Weights of a small mixture-of-experts language model, trained from scratch on English Wikipedia.
Experts: 16 experts in each of 8 layers, 672 SwiGLU neurons an expert, 1 pick a token.
Training: a variant of Adam for the experts, 679M tokens, 2592 steps.
Below are experts of layer 3 (counted from 0) of a mixture-of-experts language model. Rows are named router (the router's row for the expert) and show model dimensions 0-255. Each number is 500 + 25 x the weight over its row's rms, rounded and kept within 0 to 999. Numbers have three digits each.
After each expert's rows: a language model's description of what the expert responds to. This comes from a sample of Wikipedia text that the model never trained on.

# expert 9
router:478528478511534501497488503514514511495528491550512463455536430513493481487505474466542504534511488490457459512541449525531532494517508465484487504522482496504478481453499491502533565539531525497515502491489521461518493501539483503488480485494517502463521534507526524511498503507544539500479470487488478554540480510512524496497482471459489518497469484499470517454512494531473468532508495486516472440504542525457461504494520471482518533488505497470486514514473541563510474467514477488493525487484474559499494523531512486482470505494493537528517505537503505488535471476548506477480517529494509510532512494546481504516489502498488526522482493521511497433481506491512494500533500524494490516499566472496518536506504537542490515501536542497514481465514511456481457483466509
Description: Line-initial hyphens of bullet lists, table pipes, line breaks, and narrative verbs like moved, signed, married after names.

# expert 11
router:470544464528531512512481491502550464454496485517515466458528428525517507466496483466548488529499473468462454511543467528500510478503491462475491488536467485489512488468501534499475530514529539496478518490512512479517466509532483518485485462481478501500524523519514497476467511509495520495502495506499457511519493535527507489499503415471514465491488488498495522479489493526487493554511487507512482477505534508473455499501502484466522516511468488470469502537452558551530481454518473494469533489485444557506491505530535506460473522519508501533500502527511520499521464458552533487482504530502494520499517528534468495507504503514520501514465505492497491461480524504496505511517505499515499517493546484488485534492535497511499515498503541493515469502513496455513461458433507
Description: Inner digits of years and dates such as 18-3-9, 20-1-4, 19-3-7, plus words like born, son, England.

# expert 14
router:452552483511515494497507501511507473501520505544513494482517467515489515495495477455551498534490478493481455491521482521509526495522519472507471463537492482534502461469499517487512529511530541482490495532463514444502490499513478497467494510483483524523511496514535507478493505540523560494511468517507490527529481515496552496523509497444514507497462529499493528464475522540490457561525496476501507513500535500486482488505522460493516544492494496461515497537471520536497486455509465493472540486493479568513480526536545493476484510467487522509502487506510499477508483446525485478471521554496491542514485506533475502543490519527481501532505497511506508471497517499527494510524527534521453512501524506509486505506503548560497538480520552521527499446519485459485449486442511
Description: Clause-linking words in reported or argumentative prose: that after said, however, than, not, because, though, such as.

# expert 1
router:460538463547518518498466497530491487503503459537521474470520461500477481476499462473556495508515501475441468504535496508510493453516516485479491507529504489528484471455499489475504544504501540479484500490494524445511483496536458523462466478497497506452514516510513512491459507506519519509522510504500504534541515507529561489485481450457494488498462492523467509436520541503474503526500486484494495462506539494472468475502506464515509537462483460477508502520477544532502513493493504499509531525496436566510487520524544512471503496489516543503515516526501491501499465490568498479470545536496493520498512502562485481493505478490480486487494525540476519502466534508501494487539509509504506498498517461532500523518501508509500538466517530516498476461500491483459474497442501
Description: Middle pieces of split words and names (Am-ate-ur, Or-ant-es) and the digit 0 inside years like 2025.

# expert 3
router:463558447533509536479456492515530488503475476496523513457517476497479465467495482504520482506486467468460480498544470497512541481491512470494474508522466484503498485451496509479517506507524485483467522487470517464503497509513504506493466499471534530479523515483548508496466489509524516477530497528488485534562452515517545478476499468473495503491481513491491513459552515528481491512507465491492514486488510516479448504468528465482519536501453489480505546536441522537501467453498477502486513486498458534533477511549557490461489531500495509500506492507493544499486438468532474481477519520505516535492510500516507495503516500511474509501505499522518496480483505514500486493532515520486495505471555469493492521522502502551499505464502544480509463454532488475511426508449485
Description: Inner pieces of long Latinate words after prefixes like comp-, ex-, cont-, such as comp-ar-ison, incompre-hen-sible, communic-ate.

# expert 0
router:492524472511517530514459484511506483478528487546519470457556436508496495491505492471574505507504490487456455528563451524538508468507508451473477504533458491496502477461489522506517550526511524496517495477488512463520480492545489514489463464491493512474503539503513520487497501515525539483508481477487468524537506531497510480495513453452500503519477485512477521463500508509466480532496486498510479476511542487479487493483506459501516555479497491468469521529470559529504499488490476502497555484495474532510484510534520492467484520482503502541512531516486492470514460475572503484475513534488499510522510515562471485514521487501478522516478506494476516468500503512503520534502491513508488540499546463511495516507491548537479501487489523472528471460544508495477471488462525
Description: Last pieces of names and words (-ary, -ly, -inson, -ural) plus zeros and pipe separators inside tables and years like 2000.

# expert 10
router:475538480520536529525486480511527466481512493532515484448516480514504495505489479452545506535490472471490458490505495525518509476508494480503473498510501491506488497494462531493496507509523507488493486492487509462533472508538498487509476474481502514476539522476524502493480510503511514497526489509469461531515494539538545501512516464456531464484472499489462519493467540517465455518475478469526458462500543507466468494461494483505542544482470492440492535528470532546525458475485484482484548502498475510492465520524555470455475499486496496503521476534469516533507450452527475488478511479487496538516507539555470505508519544501438521542475466520502509471502490475521489491494481519515500522461554486507512488491509531555504486497513496510510499476527506475478474475456497
Description: Word-final suffix pieces like -ated, -ation, -ues, -ge, -ement completing everyday nouns and verbs in prose, e.g. hu-ge, que-ues.

# expert 2
router:475534487512526505499489500539502490497501494534489488476503460516502503513517483475514505514500489502468471456513470498512532496514496481501507494530501483540487457515465512480532518505509538471478506493474539431521449486571480501522450488473495510513509543511545522507492500503525534489493480503481491545524476524512519497500514443430523504492482499485489545477508506520484476537500491508509476481521525532465484507487497454498531537456471507459468534516496530568500458481501482483470549512476488500519505494554521476460462494496487524534479490523504519498500444485522512514491503535542489523532529550556468500535530525509469512501475505486483529484492502499518519512508506514527477553492536480474519490481521530516474524471533542479522494495506507469507459476437514
Description: Middle pieces of ordinary words following a one- or two-letter start, such as sp-read, br-idge, w-alls, t-akes, rebr-anding.

# expert 8
router:492516477508524509536470505506512503478509492547532461474546456492513488493489463488553529518493477467470480509554475510511522499522499497493507468566455503495526502464514551503494554524535511498481508503485521446490473494544494489483480493479516489483510523513523508491502486522537516510482511491496495492538488532510505478482493443458485512506456498522486498483499523516468487536514471467516488455512510498479447534496524458487537552467467469467468521555482564518510526485507478494499527502467469552491496494546531499494462519473504499513517505537499489493513441500561500456487504518482503532522515497559488495536513476525499500529468493497493507477486513485522512508542488491524480517494553468511489498514482528555492517480501530498511487472524491470486466477454509
Description: Final letters of names (Lind-a, Seg-a, Hier-ro) and blank spaces, dashes and pipes between cells in sports and election tables.

# expert 12
router:478542462543540484480476489525476493478514471510504485492537431524484497490515469456562496511513492481455474481535472519527512494519477493488514483529485490488508484472488508497539533501519549472505513476496515444517458495547485511483465496476508498459516531485498519493462495528534533527468491489500476507565508523540526503489488458458508499490485496517477540459503508536458482561496506506524456474500534515468459473511502457492513533466495474473513501507496545560502482471506466485471532503500482518486508509541504490492467510489510502542474503533513489501534487457556498501477544526494499497517526503566492484513521513515520519507471507498508512460488523480495510526524500504511493541518563452503488510515492538503503517489513528498518494461470493463503482495466527
Description: Lowercase piece right after a capital initial at a word start, such as B-e-fore, B-ib-liography, P-ach-ter, G-ran-tham.